config.yaml
n_layer: 13
d_model: 192
n_experts: 64
experts_per_token: 2
d_expert: 192
d_shared_expert: 0
activation: "tanh_gelu"
moe_layers: [0, 1, 2, 3, 4, 5, 6, 7, 8, 9, 10, 11, 12]
router_score: "sigmoid"
normalize_top_k: false
routed_scale: 1.0
balance_loss: 0.000477
balance_bias: true
router_noise: 0.1
router_cosine_scale: 14.0
init_std_router: 0.0152
lr_router: 0.000862
n_head: 2
n_kv_head: 2
head_dim: 96
vocab_size: 2048
norm: "layernorm"
norm_place: "pre"
norm_eps: 1e-05
positions: "rope"
rope_base: 10000.0
rope_fraction: 0.5
qk_norm: false
attn_scale: 0.102
tie_embeddings: false
parallel_block: true
init: "normal"
init_std_qkv: 0.0361
init_std_o: 0.0
init_std_up: 0.0361
init_std_down: 0.0
optimizer: "muon"
lr: 0.00644
beta1: 0.93
weight_decay: 0.045
lr_head: 0.00943
grad_clip: 1.0
warmup_steps: 200
schedule: "cos"
final_lr_fraction: 0.03
batch_tokens: [65536, 131072, 262144]
seq_len: 256
doc_mask: false
train_tokens: 746900000
steps: 5585
dataset: "wikipedia_en"
Below are experts of layer 3 (counted from 0) of a mixture-of-experts language model. Rows are named router (the router's row for the expert), up (a neuron's input weights, with its number), down (a neuron's output weights, with its number) and show model dimensions 0-191. Each number is 500 + 25 x the weight over its row's rms, rounded and kept within 0 to 999. Numbers have three digits each.
After each expert's rows: a language model's description of what the expert responds to; "gets" lists some tokens that make up at least twice as much of what it gets as of all text. This comes from a sample of Wikipedia text that the model never trained on. Tokens count by the router's weight.

# expert 48
router:531488509467502492512492511491486506483566478468454470506492529496486492487517515564477521507521490491487463483502513530503505497559498514523480494522484492476498493494531523541506486487528483511522480484525479466521491527523526494544488501461509530438489532497518535521474525501451501472518512464487511487559512487529531442466467517491464500498476579499483484491507510471524469459488512490508513503510506506464476531477492494524508492495512522487516507493525485453470545522494508450515562520507487492514491482483521503548556472527502491493485488482522513459504491490512422494
up0:509505586478481503498522517544491471446506532515487493497532484488536511470539464507524492512523548515519472476519492530481525465495444477497470545523466548531521488482478504523526479521555482511490484488522484474529475483465509497464497531498558518517506454541493495449503515507474531499459513480542500557503529480483527454531479472467526521528499478477476502533480503484511497465511480501512488508501510469481496515489516528552530492470556498482489497512501514498469512500518494511492503527486466484495494511439489524523525486495508482470527491462475491518515479497499488472
down0:461530505473534522514457501518502545507503492519490490510481447489492497464458497470495455516558509505506466511485482500501471469532550511528520507496516486478488475475485497485512549517511507510502515469496506504538473529553485484510523465507547484532470516475524527479538470504505536516533496499526468467529488533518470515535511515509481471497554479521481507487479490510490507487514485509521539482459535499503506475463485511480518516526465541493468489515498537473523539519474474482434479520492483488511522492450438540453526482482544491485485467506508486513513533465535507473
It responds to: Mid-word syllable pieces like lo, ver, um, op completing common words, such as hungover, referendum, deploy, adopted, costume.
gets: "lo", "ver", "um", "ip", "us", "as"

# expert 17
router:505450517492539523499472491469480489510494485493528487494485506488479495531486469535490541476509511502503472478483521541514498545497536482516517496501506493517488509512530521540517519464484511463564523490498474450501471487496491515537454515469472554497499486533492505485521532493533505523510457540545549508536489451512520497511511516530483523450477551470484510495498497516464491459518473467473501484506498509485553500503560469489465445545490514475509511523519469502502519541510514482491501477474501490514510468454528501543501469525499474481470493460496474491457557499522498501
up0:482525544526521441456491538486494457537540521480461538542435504508499487483512438552466500520516445481523509505504506506487468501498472507453516535520488520531493520487487504505470506464522497525476506504512464483557449462482478491513484509519494513464518489502502466497517517493506509491513517513516480543517503483522484489514497505542525525484485465517506537494469506556496517521530507498439469473504513493487545539452503457513520503563485525494516502543498511498531490532515484529469500531488530524484500475525482483460488494506491473502477488541510496510509506490514497467
down0:489530477518480484483491535528530523470500521497468470500507549512558531509471505473501499540520556520517493531490487522495480496490499486530503459514511485498492514485523510431530483504496506479489491521490511495500495519522514469515529525516522490486484513477514499506478462502493501533529525536506498509503555504454526469504537501474533480506514475536486471511507526464508518551505450535507480531508495514524456486523514530478524486503526509476434468485506512495502485487430486502467489551489519479509477444451512481523472483485484493531433487451539473477537503483493503460
It responds to: Inner word pieces like on, ul, gen, in, mostly in place and personal names or words, such as Incheon, Toronto, scheduled, Coordinates.
gets: "on", "ul", "gen", "lin", "ull", "ci"

# expert 39
router:525526529466508507500476507487450436509530465497500522503480530500498497486526476518550503502495504552500505453545501529515485525491448522534504522527520532496478555504483490512529482475520493484488456486451473494504519501507552495500445490536523513458475504501521511456517535501509504530529484489483497526468522493509462477471455530509489498482496510540515517470480458498532521505506452523533514496558483500467509555482499480458483477507480481528496485512501481543493537481546491502530518471485445469488496493540532504482504492502523460521498510505506458486463493506531496489
up0:504487505527517457495527512464511485474492509471479514537491494536467454494509538484538511484490514517520507491487517536489498499490499477446495541481505510518470512496514479509495492500455509481513526505509487483491468514518517535489508508476531484508491573514530487457547472516460502489514496538474516437506532465524505472519519470485522428497489489484516505450504537530497493497503481487530475484486522440466543491505564497532501471548485538490521490509522494492455538511516465528476537493491502471476524466504503526486511501476490499561473479501531470474523518503494551468
down0:509482495442485479463512514490477492479506481557550517433479550478483498519482499509483529483538490494492490494511497480516468510510502477510491516473527494505502547499507511489528511429483520501498467507508488485492536493474508481474492499498523514502508509476471529536477506504509493503502496516519516442498509545472485483491533529528453550549468498508502451512499482496433503530461519515480473532501501504544473456515495496521489509527507532522560480518452516527535499530471518545490480496463504501516482504500478489536465490502500511417551509465513510501527512500514513514
It responds to: Tokens right after an opening parenthesis or space, such as the first bytes of Hebrew or Japanese text, the slash between coordinate formats, and word-start letters.
gets: " /", "s", "/", "e", " –", "20"

# expert 61
router:552477489479501498498499534550471484493539495488476484459564487524507488530514512486503513539485525519486487487528535530553526513481485499512499535553486483520485496497510524533504499482494520489502441509478509489502472479505477495486429527504490510471488527492508453510491542478514515525513443527525516526494532502538512485509439528550489485465515520495517519481473497523480499477494499480483503496489473503468541515511504491504473470493478509529505519522454462485539507465523464492523498495566549522523474438462527504486525466474512454488494487511517466480493537489502487491
up0:519506459496494531529461519522500484500466502445482507500561527507516494507459519524495566451546465472491490479542527530516499509481483522486535462546511546534488471480477549518530514501524542490494483489512509455441524513513453501500481489437485525521514488500505428526522520477489440509466477486496507527510480544484498542500500479507515522511492470491510473503549525471492501474466503490517509507470510536481483476482526521497515494498498509489509530522515488519492488514522500508504521489504525514521493477465561489504496498483451489506488487507474456508492478490505492449
down0:497539490479496503498472483503467510487530516519511502510511459525505497534500504517467495463512533467501489519469492487522518512463466519508502461506508504502524503476544496493518510507512515523498506538515495485521473544449461473502484490476490489504509520528474490454552450508465506447518551488491492502545533492470519494532478486521511495511477488498446504504514555472472541460507472465494542524485509492480479454513537452523493504457490462465518502515523492495488582540506491499479484519459474522532497533488479477472488522562511466537508521472524490504516530530524494522
It responds to: Pieces n, an, en, rect inside words, as in migra-n-t, lo-an-ed, Pla-n-ifilum, Di-rect-ed, plus word starts N, plan, found.
gets: "n", "an", "en", "rect", " N", "per"

# expert 9
router:532471488486517531491504517530482498475568478510478522480540482474469514516522507488476503492516516498518508556508540553528497546498497505488467532528493429476489500509510522502464469526513524473473456516522461529503522468540495525499489529521541504508458490504498489487475504525541487507518487480502498503481516467531496521484544512518504511459485524506529517478497503506468486478486512486472501482460461514469579489485473522473473500528487488507527506520496490487507493513508496511475550486490504467563472482488524552510540461477496456488478472477523460489503518473472500558
up0:542532474529521515517458522501508521480526491491497522526501471492543500479528484466521505468515547463513471512511498531504462473490501522450532504474511464471463526503491496503490514513460462519515506512494574544534519495531516476488489484506511534514461497452486559475525477507492503517539511474539536477569502484515495476455488464492492530479480471489503459481526542470500451487495471530486496511470465505523436515537486514537483474496480512533498540473482494487498513528488460486495500527530505519486475508490481520488493504524494471455503509495466476510498509509546486515
down0:493503535496464464486517450474529458494502508507528507471497472456543525509540510562525494475487467497516505464469480498505531516540450470476487543490500526525524525481519463515525513464508508526491498547509499525491497487472468495469499487516523511524524529508498476453496478475513518541497504510494514515494528541495464523461521457492507513465489461499515518518509462528501456501498498483504542514470472539484499513428456516521514491486516538573490477528531497493454451479500546508508492504507500487480487535499523465475488543521504505543504502466493493500501498468486525509
It responds to: The word-internal piece "it" and similar short middle fragments in names and words, as in Sina-it-icus, Sw-it-zerland and ed-it-or, plus Cyrillic letters.
gets: "it", "te", "me", "ut", "ive", "ad"

# expert 51
router:546491513508545499462430507537485489499509511499504450505528537495487485504543510510516508484487487540512515516492514529523476492529495534508457515532488509518498528498497538515463515467514465496522498464520524535495508521473481509511511512481505475439479461509521492492520492484538515482510472507503477522500499451490478507492511537532444480481466475505476439511484514460501499510499493512470506500504446544491519566470517533477529474504490478520531494511501498532461512504495502475523495492510477532515483476555550563552514482471501510487467534475508504513471554504513463497
up0:549492510536523468513497542534515506503524460491491508446539542517534452521529544494456536506503479528485516493514498516464546494482531511499542496454458491494518469492483500501482492539514506523524503499539461453524501476494490473506552472499550464476517471507474469517511445512548489507546503523489475517505486476495431456501503498504502506528513472477517481477510494531520479493473459506496505495463488494469468508487461516496497491460515490496534502499528462495512450514521537483505512496527521543521450514530513528497506532500501469503518473493511496488512494486548533497
down0:470500502453486519493445493507482494482545504500496484533482497519504477486527462476487478485489532472465463487485466465524464511489501522470527520506491515516505511510498530463486465469473480544510499527448555520545518538505522527501492514509469510477487468489509476463478535533465511475487507487498500455496503491565479481501492513499497529529515506481528488494497517499486549547495491521564500502496484550507525512510511512503497529561485531501519509499449473525470494520518556510480513532502459455519526451490510503494495511486467534469471492480524515515451560511516485489
It responds to: The articles "a" and "an" after verbs and prepositions, and the superlative ending -est as in biggest and Best.
gets: " a", " an", "est", " A", "ult", " one"

# expert 60
router:506494530503528442476502519515499521508529507494504501476484522494487519515524523489506519472497503494492463514504496491465509532517543503507521537488517503498501524488497484505542489535550493528496435497478495527484530499487502542543469483484501504482466489473490478502490553463479454511489443496451501491515471468518545493476512513508479531442510528479527517514512531459500484507521497474511502504483481499513526522449505522539556467546501521483510422524471488475482523482509500494500506490493500499486435472509495567506554483502534455469494543480524471513501505483530480472
up0:492507498487535501490535452534499478509545492485481522432509519524519481507462501479536512494507505496493527491511537546529488489492540485491493523524490499512488496499509498523468464468522502522530484489503511512488484477445493521498500447495486502529465507486497493533513516476493489466456453504513519507534507527558466505495495504446499490489495480467497486512471496472471486537487491533453526507497507506488506525516511516550519458505476525479442481484548465522495471466455496520546500503462499555516443496521472533501489495504492527560466490465547539505483508474534504523
down0:516534543531487525489495522541535533483519543493522472500551519528492528495504483548487485480521497473531520494523481509453523490524509493471484498516525466506479495503466472477497508493437464481484484488534524492536486518493480524492501494509497499513515492488460530497489493525502499530514482490460467554479490486526525496522503459504529536495513506539481479512506505522498464487482479486497465537463535489488499542457459538509459520530466499479529523510482510515478514497503494541550507477503456462495485494523497478444488520505497519392542481510463490535486495472498496505
It responds to: Endings or words forming field labels in infoboxes and tables, such as Position, Website, Number of, Senior career, Total.
gets: "ation", "ion", " Total", "ate", "our", " Year"

# expert 38
router:500493500515518502535498516535525492521550472492486480481508472498489502481516527515531492502557500481508488491475482540486527484500505481529510496522485467503459497508469512526504453510521449480495470445502513493518512439483470493453509495481490475492492530498466474509512527528493497505531451523529547563464489467514485478506482497535460452479506491490547493499492512484567448510527500519483523520529485530438537537499488506505532481527508518512534478524509483513498533504512545491496524507516492517496474476494522503531486493501509448486466517518450513526472515428530496510
up0:515443479437483500557528472490465485485502467511528516476504477493512507482522525505498513518515513501530518466535521540518554496486490472509530485515469512491518481506495488520439487517562495478480475538511531489496493472462470564520498498512532457536477489490541482487518517466493522486504496484491510496522476495487437481525509488509523471559462501515494497517491447504483510491484509472507530518542483507507516501495515488501513466521521498489523480513505488509539484458506499500521480480462496541545541476475504478459478521477473504515551560510496467518550489473512474483
down0:473518477514457534505500474489472538503464494493520461538542497490481504521517505483496490454492504491498499518510506477480504526509435530477519522480495541465469527529558480498521487478473512532479500517503500464452483483506483475546515460519504513483500475557487489546464483511475503518536508497525510508491463500528497538467474487474512516496525498469512530503522477515494475489514488509523502499487526533496500472528485519493494500519483494532501507502504519500490534487480510499513532461547447506439482537503527531509475422516546493501472451520525534509509571472463471518
It responds to: Pieces following a capital letter in names and words (Bobby, rugby, Ezechukwu, Genre), plus capitalized sentence starters like As, At, And.
gets: "by", "en", "ch", "ling", "n", "e"

# expert 4
router:522491538515507507449514532543491461474517502483495536518487523500464508498519522507521529481522472500461489476491472556539506516530526557497523491568454495523484523482504504483543508509526495497493444472536495533520517484485499495521491544521543522485489501537459493475464498520476491477512488531498511529535471500478481447475511499490476486490497482515464494490489485491481483459481481509496501481518441508439513520495507500485536487525488526541472439502509501495499520468567465485536481523493523498550481492478500503509483480479535468513478496512490513484475544462518482521
up0:507509500516511472509491511501484500544516504497462439485479529514442497520539492499517547505507506441483519529496456453518488504514500552468482508527502514491483515497525495520509493465480518484496445485506471488512494479532486463492480455503492496464498502515521519464481529479520495507523500489466513541515518529523487492552496526489514557480503498514463501449495523512531510458534463479473504483495455515500444498497497529524511521492539459501520522496491484472458490459498458492529475525566536495496495498502527559519447517491509485502477533494458507524518534541485481505
down0:494476553497505490507513491479504526469484500538514510519498458478540496500518509494497513538474514519492487478507486489517486466512533423533486457447516483527512510511504499462490513515531525501531498497501502487531511519540502530543558519508457473458472536492477512510521448499471505516520472521504500504469504523484479477509526475483527522506494518505488492491457501527458506494494482517496531468529513497508531530536476505455515510530503487463494446487483520540471516478487534505513521538502498502471544508494519475551497440509460465490566488459484473443507501458526499486
It responds to: Capitalized two-letter word-start pieces beginning names or words, often after pipes or punctuation, such as Ca, Pa, Sa, Go, plus mid-word fa, av.
gets: " Ca", " T", " Pa", " Gu", " Ka", "av"

# expert 31
router:517479537441510492495501509525498468512524473539472513490530461526504512502553508489520497482566509527494515517508490497529498493507517490508517496516484482518494541471461462535484505512490487477503478468496496483548511413522521481493440509505455528494459499518548533513480571455467522500514496481509522491519473482474478533514532552504512515485497506515457477494519473502519480500523516498472459478501501508491503539490529494507499494530489473483492492541475479546506560519514471474501481482513504495524493471523490519533537467464518496498474486426518479522493502501538500500
up0:517484474498500519487493454504483506528495498492501491508530538496485514493523479511494487500535509515486502523510494512489522548520528483486524488454517505484477475487489469492516452499500465526511483510433498496496547492509498473511465498513506472459500527527513513493475499516515508483482513452461529503512474501518478502503513507449501567533518505469509511516481463493558520490510460474430540531526478535500446545518431549520552501496493520483479469487519524517465467471497494483481527522493472495512544541510517503465499526501553508540480504503453491515524508476518515449
down0:487506501482529474497505535502481489483520530501496488512484483472535481497474507492468473505449485482530511461502418512474469481531516479518526498542520481496517476520501558496489492495533508509502504501534453475504485503539479497499532474507440455491494491505489513519515531526503495487505535504459548520535543467504505500468503523533483480490505481496514522508492545481510477561482501511486498490484475498507498483498519438512469500505467486516473528513434504485562507485521550511471475476556565482536517533490502495505468482540481491509497502456492510493476519536552494502
It responds to: Single-letter or suffix pieces i, r, ist, ian ending stems, often after con or in names, as in balcon-i-ed, Conque-r-or, sold-i-er.
gets: "i", "r", "ist", "er", "ian", "ph"

# expert 18
router:535455523530532492473499471506517494421522485535452545475482500487496477499534527539516486494547479521467495434510552520511507506499504500548531508503498447496525515467494525512484517501525520468497440491458504485504506501544495531493487558496479519462440485529489460479472540520517471495519525505509501486518487494512538520461480510506441520483514502500493473499515494476509489496482526481499514470503487545492516523487523515509547509482465495503504492518481461531459505507537500477498512496489495510509472524505536485480513475479507511507457431511514509531462534514497499491
up0:485533533520482432533501513484463503437498495510476499457521522496494504501502497490536507469543531490493444489531493498511518455501493462497512510512508480445510505525508549468486466500504536482505441485479482503496516500477541499514481432542507499514491486508539486497510470499542507478461487506489553503503519504511484527497499542513530526524486514478511520524488484514516489519508521516484485534491500550500489462468495543501453498521466479451463524493525477502515526468494475476475540521507531505512477508567522535474493459480504496531497498535494478490487532458537504521
down0:510505504470515511500503494501526511496515499510505528543503457483543506519504498491511460495518480486488493510477480523525518513524531465500515511517530498523550503468509477501497535511468554528491505487533501505517436542516527509529512489463544514468521524466545531444483503497515511518472503518492495440487506500500497489484508472519487475530482459475491530490515445502504481517516548490517503506503521490508527488522482512462460434531450505498463480493482473521512446464535517489534502476491498472532503509524534489482476552483496470515431456478483498497536525536495462462
It responds to: Consonant-plus-vowel syllable pieces, especially Ma/ma, inside names and words, such as Yamamoto, Kapoor, documentary, Hulu.
gets: " Ma", "ma", " ma", "bu", "cu", "lu"

# expert 7
router:509484486457510503471454495518515497483486461548515464476503498466449544500511483528497548516514532544466521467500518501505511535509504529532503514506470467520534495489500485508488493509503514505479435503513504540477494493500491554491482575544520545495498500466506488494512540485512495470481494497502520506481506501560491481479500505533497498454496555522543516479484465470574504514499507494451506520505458476488459532488486458514488477509500471535479473530496492523496523537460503479528514501498509532490481498515487506547485495501518467512456517483536454496485506507477454487
up0:536450517486496469478505497525494528502500560523492505507492501488525515545500457496539540505519490572476459517549530499511477464495520501485542488481461536520441497504515478511499536497492471501505501537466496500494520488503493505500508516498479475474485518477468459472563481496507483471499504518479477506485482484488536468509539513493506477514501498474502483475487485459545496481463479465508505522520564528436500475510481477436548498470524487448453478491538527532473510515479520497519488501524497532530482482520540501497501516506531494510505533542474490517483505482476507498
down0:498507467484520537498507512449513505535521474510456512506541439481513512515496467486495495546482452490481513490495492534486508477495525525529493460522433552495505471572535482515462513504481513523522527489517484508487485533475446501521538505485555453520516457506541519503499510500536539536502542477480469479513480483495442477498529480530450487489488525495502547500529485505483512449503496492507499523500535458499516498502511480512530489488511511473480462502514520491471492474478479504515512525555490537498504500490467488493523497440487473522493514512516496482506464516516528506
It responds to: Word pieces such as act, ru, po, ca, spect and short words than, term, case, mostly in prose, as in the f-act, st-ru-ck.
gets: "ru", "act", " po", " than", "spect", " term"

# expert 40
router:479489505477551493446491531505489515478515519451492471503498516453462481470536525519485496521491509497495536436521487534490458495513488533527535512525510483501512528525495502500526485477538484509499524466503529466503518494474537549509476524507530528494519518489524450491504538548538511496493508469527527484497525483508497477499471502468474505475510503544488481453509481506516522497525462517476537525488460502453541521491549510465542445545446506517515489553516488472483480533516516445521506502465483456488497502516504511544502455504496468515497474496492483490477513490500484493
up0:503511490479533542500498507498488493512467481475531514444484502488547550498511480498486479492477498501528522467511473483553521464529543486523471528528487475482506498520517509501515548538498491519530505491543512506507489480528485557492501551490491457517516516480528460515485503471491482473446485549518510476473493487478501507574515503464499482498517467500466507512532487471499461518511487531480509552488465479466498515469490508526499491535438483513517463501508458523487480511502510497510522530451483474505538483442511463480511537532503508534489476519510506466551528499513532493
down0:506528520489483514482514507496518491513512473496476518533481506488507456512513492483547521504516468490477470496484486493524458560487530495475474552493492556495508510506489487493523489480479494478532464534491469472467512506493469451509515501495491537505477517503480520518474543486472517533519519493496472483506509491546503505498476514505461532449536481485486489506494518503503560543482496477522454447520503531533476474491553528498505488477504504496474525485485471493575519494525488467492523455511521536488528499553512542489532538485434505472536510484477452500454495527494472509
It responds to: Sentence-final periods, relative and conjunction words like that, who, but, when, and common adjectives or verbs such as main, describe, large, public.
gets: ".", " that", "al", " but", " who", " state"

# expert 21
router:554524545497524453510488525496500539476524507499500512471557472475459521490520493518497511487490488490475460485504512529497486473491521533536511522517483478535515492521485496562513464506483494496521464513475503502514503461493480490487454504489507527507517530520484488507492569512541531518514491505501523501559464505503475474539475511553494511470498516462485452453480499462507476465514496546501476495517454538538521516537499481466523508469495512486517459515474474502454480468511516457514482526493514498543487497491516552506495505464534421490500494483520496487493506479506486520
up0:523494527504478517450504488476487586448514503462463510509514511480550500513488478505496505481520556468521479494505503508500509513508495527498519481512542471493445545483495489526505531489485485512458544498476515520468460486513501488528531471458551510479520509499499486516497500550494495515499520523527477507501550468491486494508483513505490487477449469468479476494468489492515460530449489514516482497530479538505491454449463498514535448527481497511481496540484500547517496472502495482525499485480509499519496460511560461517482564503520504478492514473541509529512488526506492517
down0:494488503486477511468496552524477495476489486516527517489494453487502491485482491517521499538498495530513468493456556497532534517496477519480507511481496536475531516497545469512506492511504518462474526561454521487484505544490513512522518543466471504558493488503494472502488491533506485502490496487483469468512504522501440456521527505548537543519504452491509488495543511472524495477482432509483477477461551489496527512510501500471520504516492500491504485474493478502471485433527511504508512498467499503478503505558483459490460536512523511526471468539541534506528517483510492448
It responds to: Word pieces right after a short capital start, such as E-ar-ned, E-ar-ly, Eur-op-e and D-al-matia, often in names and list entries.
gets: "ar", "s", "al", "pi", "d", "li"

# expert 1
router:554459472479524517477498495496491490467529514484507471482510490488495537512482507522538488462488499529490489476557487521482535505535498459510555506523478474483507494463527532517487499475503533453527494521516474464491548490482488505487459525501513502489521492526466566538527519531486494473539508512497495541505497458510507475498521519538438479501452498493493479513514501482495482505507488533446526509523462513506478581526528538483491473517507497514507487533508506460491503490507485537527528487522491526473454462537534501508511467523501468466496485481503461487477492504497472552
up0:513458488530502497482539509548497519514540515490511505511465545510495504480539457507493540508489506495466524479500497473472460534478494474531531503489575472601510480484555505516506477532472496479541474575472546478482493509481471433537481512494490488510464477467474486502520533485508508491496501536477522493511506479499521500503529479512480512512461461478514467499503527513485520527485491501525486488503505484513491525497483491526555479537464461477491468451498480502488486478492551510506500492484533502478506494486485511503533497448493471512483490497508502490504499529532500472
down0:534518490518487498506471519470489518494481493484505480550538482462543511475490487486467509466469470534556550497494470504484463501500505464536501486505422492471509505528533566478496494502450504539481522489455477528479491484523508499472513463485477503498536506500467491553544519530494492486485505501515527524487479503509498496497445545490500495503510494519490476496451499484483558484450524509501506540499531500500460480501532517526544521487511557475520514524536494526490467496489510499494518512502452461516531501522504483475505488494502510512507494554439499535500477479515467505
It responds to: Mid-word and word-initial pieces like le, se, de, di, tri ending stems, as in mobi-le, Agi-le, jubi-le-e, Midd-le-town.
gets: "le", "se", " se", " a", "tri", " De"

# expert 53
router:518481508473524541528493540502508467488531479506508519473498485483469544504490514487506468478518516537501511507558525518468460523507504538537497486485518499506518506509524504536528498509511499482511525490498483476496546484483476534500459559506535535471476536523487564456446481483479509494514484520519506517491480486512495448506491514511479501490492516498496461494524501490500490486536430519511470498535467517458557535497476543468484517469468485484503511500496461488537540522549481494495507472504480482521455511482516501565475479486488491484443484455541493502473532514511487491
up0:501449514523502498495511535501551494490530459509513510540519494475482494502484496480478510477489468557539519544517523490521526510544497495489479485514509511505480500516488464505516477479533436520490508501523488524490538496438483539524517523484544495523521459495507497487573514476493462507486479497542517491530483455499458546498473494515492482473492536552486491531478489499525492507495471490478540508470488510483515511507519438444482469524508493542478460486533504464533456489531486496531471521527464503530537539494495471487446509473489489491485490476515508510510503518510508472
down0:445481515488442484476504506484473533544473489505475511517458519532461471509504502467514483504483488495475532540484523441556437514481489488501518526513493484482461535528517485481501536485493535516462498514508514504533472501461504502501549472513451516495477508481482492507555497497527503511483527491474474479519516491447515508519518512501476511568505534457496540505537523478491546481510482483490525500459486516509498518501491512463456505514558472477482514491506512458507500499512461516484483534489471506541519524499478536510474518491519458537517510515500519489475478546536507523
It responds to: Word pieces following short openings like a-, in-, at-, with-, as in alarmed, attempted, within, enclosing, loss.
gets: "la", " lo", "c", " Lo", "it", "na"

# expert 63
router:535502508498531505474519509533461483515496534479474554478482509489503499482523509494502512491552484482483508461476486491508489521490481554494510510540469469527548534498538488479524505505488495489527480483536519467488520532485514559487482524522479524453482460545483484514474508511524490542498496545491518480486460440469532470484512524520480502469441532531552524469536504506461461453512485476505507531501492463497511541529498497464517491488474511484520490557484500552478523500535477508478485495499444541490475500504525500477525457507489482498481474498531494483492508508507459510
up0:522583473487505503466516478518503460497496520472515515483467535473459477538491511560521476558534500494481548485537543514461520507522513486512474477477464535544487516489528480507498477492534514468516521483507499520508537556459482487493502546520490502485472485474491490515523481496494558518500504508477475500497542515540465495456529494531464480477502517496488500476502493475551488497509476489479519516502508442480526492543499497511534476457516463493486466482526497496508499509520471470474490537501491516477484485491506507523523511478501475484495518493479551494489464531523486435
down0:460534480496493480494500504508507471521485466528584512493476558535504516459517517490501496467491519479525499483481462495557537465483550558503518508538515484526494475529430463498501547503472495520469490506463498471504514481524487494489454483525504508508482485517512449507502473506474480518545492480518485531471521499512497527490507478499499505489523485488505509504494517536488460459476473488470463472522529457540494546461501529487526478498488489508478472504504516540478549503498512536513547501505534518486493456506487493492483495518524481548484526462534499503471532491522496473
It responds to: Middle syllables after an opening piece like Mar or Man, such as Mar-gin, Amal-ric, man-age-r and Austro-Hungar-ian.
gets: "tic", "ic", "gin", "ian", "ric", "u"

# expert 41
router:522456505533566513489495502524500469494541455492501506473542511453481494480509497533486488512529512548509478479526518515517524516530502481528513531526506483506495515480519535494483523500517456483501505499540484492507493500493453519505484484517511498503504554471486485510492518543532484530499458549488506525503443512518454451480505507498483533484487498474539494518517485508492496477479465518460479459536467474469495585538510522499568448516491547535505468520485460515517494472516476505482486490490474499510466510480497544530498498483497509511471474526511483507455504505530473476
up0:486484472510503504501527490467493534508457532547521481489458521438488522475531526511466453497536494493517495469543489553479488553503547514486474503509484498523546527480514523481492489454481554499521508494544533504532546474504493472525477483534500514483513474497522516512524506502464520494454491505462541522436472476502508495505575486550515516506488526498471483490510549463490498507481513491528488488506476470462514519479480539465545464512517511495532488485500462523483484498517515503490482512474511477478533510507544503484487491498473495480472492483465477541485510485503481523
down0:503483518497527468502471461462497533531518468502494498546505500499467457542498491455511514504466523519508504496445492450540512462485502452459512471503507500502483521504541513542495524514521497510522491481430517460511510490512520519513507491528511480484481515500464523494482501503539423534551531494501480470524505535487493503469495505499497476493511484509504497513539514464486502455487496488521464525533480529511520455513535494538496539448502503517461520528470500498509484474556535513513511489524497516485481471512485523462534520519480555557498524494505467487469483494497509462
It responds to: First pieces of capitalized words, usually names in tables and lists, such as Lu(be), Ar, Mar, Re(search), Me(anwhile), An(gell).
gets: " Ar", " Mar", " me", " Me", "be", " Re"

# expert 27
router:536453533460538520511492514495499530524498479499501498478508526516527520491537506575509473558544520543516465500499510569521487502479516522529483505489481447503530520464493516491499519495502486456494508476468488523525498496530515484527496536482472541476468498485493522501480522524497486507549429473459502552499488484524483490475492490506475520502473530521531493467497489479467502478478477500477464503462477492465527514507544516510508492530458562496464472500515480519485524508496542492506526551491472499471465513519492517525516471521513475514478481477472486454515495489530498492
up0:517462512519502485494575455497480499525486503496449516486537493492475493475523552517469520448523508512470450464495526497541515509522505511522499480507513493491484524493503526484521522563507521491506475432440454515477487523530516477496463532491504514473538478468485497487485510497523535498506471499484509472527506473515476506472496499508485520511501466468526499522491511520529484553519547481544490515495489558488549548513499496490482496543460512538496509521509499518491497470515510504460489483452500494508466508520478507478459516456491437498522461505521506500488496541485493516
down0:481537493522492470526518487484511502475469509505496467465483509492486520525460457515462499530507516505535520514484477488499445478565506531529520497528492480511489508495518486469511485495471483486488519510451538476510508489462492544498497489523515499480511528473487520457511504497504540483495478430518491459471490535515484469513513512477471507524509499461525505526526496450510487487515464455517503520523506524480507477521450540535541513514498553488476502498562463516507484495484459496505506536495511521448434517507478521535469494519492510520494565514471503522542543526505496486
It responds to: Word-internal pieces like ov, iv, ol and us in Slavic and Greek names, such as Serebryakov, Millerovo and Koroivos.
gets: "us", "iv", "ol", "ov", "ag", "um"

# expert 44
router:537453511535507515463498530493471490454513478504491511500480531453514506499514550534530522473497481479518500506524504545502494483467471514526462516500471514521472559486548493531509484499505477517499504466499436457497506489479503509500501532504523492497474456523491481482473487551500454497510526520496541513474496468506548497507508495502510512480507467512501503492512501485494479495517499488490532476541507524508500529533507486513510449507481545515473485563463437499527566499473481459520547504522458463487472482506498521529528499494545506511466470500504472505490558488490498544
up0:482518482528497498515547555477526469556508487521521496547496534514486480519483482516505505473542465511440500493509460535486519528478503507508513496477477517511462488524487521476497462539510519512495524472484541477480482534477459527489479513540447507541469480545439473463523519467475481494523502542470490507517494495511531476521528515485527535516508486466502433493487488497536486493491505504520527530507485506499513547535477482505545489509488516492467506512554507521522471501507506502457517516464483487509494534452458492465497517489503487481468502438531491479518526485511489487
down0:491430520510512552483504493516497489473492495464514492467491505482471507525501508505534511495450523494509522502459513497519493498541475442481504495513517507464504506437505462565472551477509512490491512470551504493499504490503530495490504527486548484475524484474510523505497454485506504509474529461532552517448480526511512519446490509547478495526499486511482532490520478486484516539516515510489474511475514525488481497454499462495525542494519527498548507484466527498506509535502494497507506499532543472441460524541533475520488499467461529458520494493459511514510488539498481503
It responds to: The words the, The, it, its, this, which, his, especially The starting a title or name (The Woman King).
gets: " the", " The", "The", " It", " it", " this"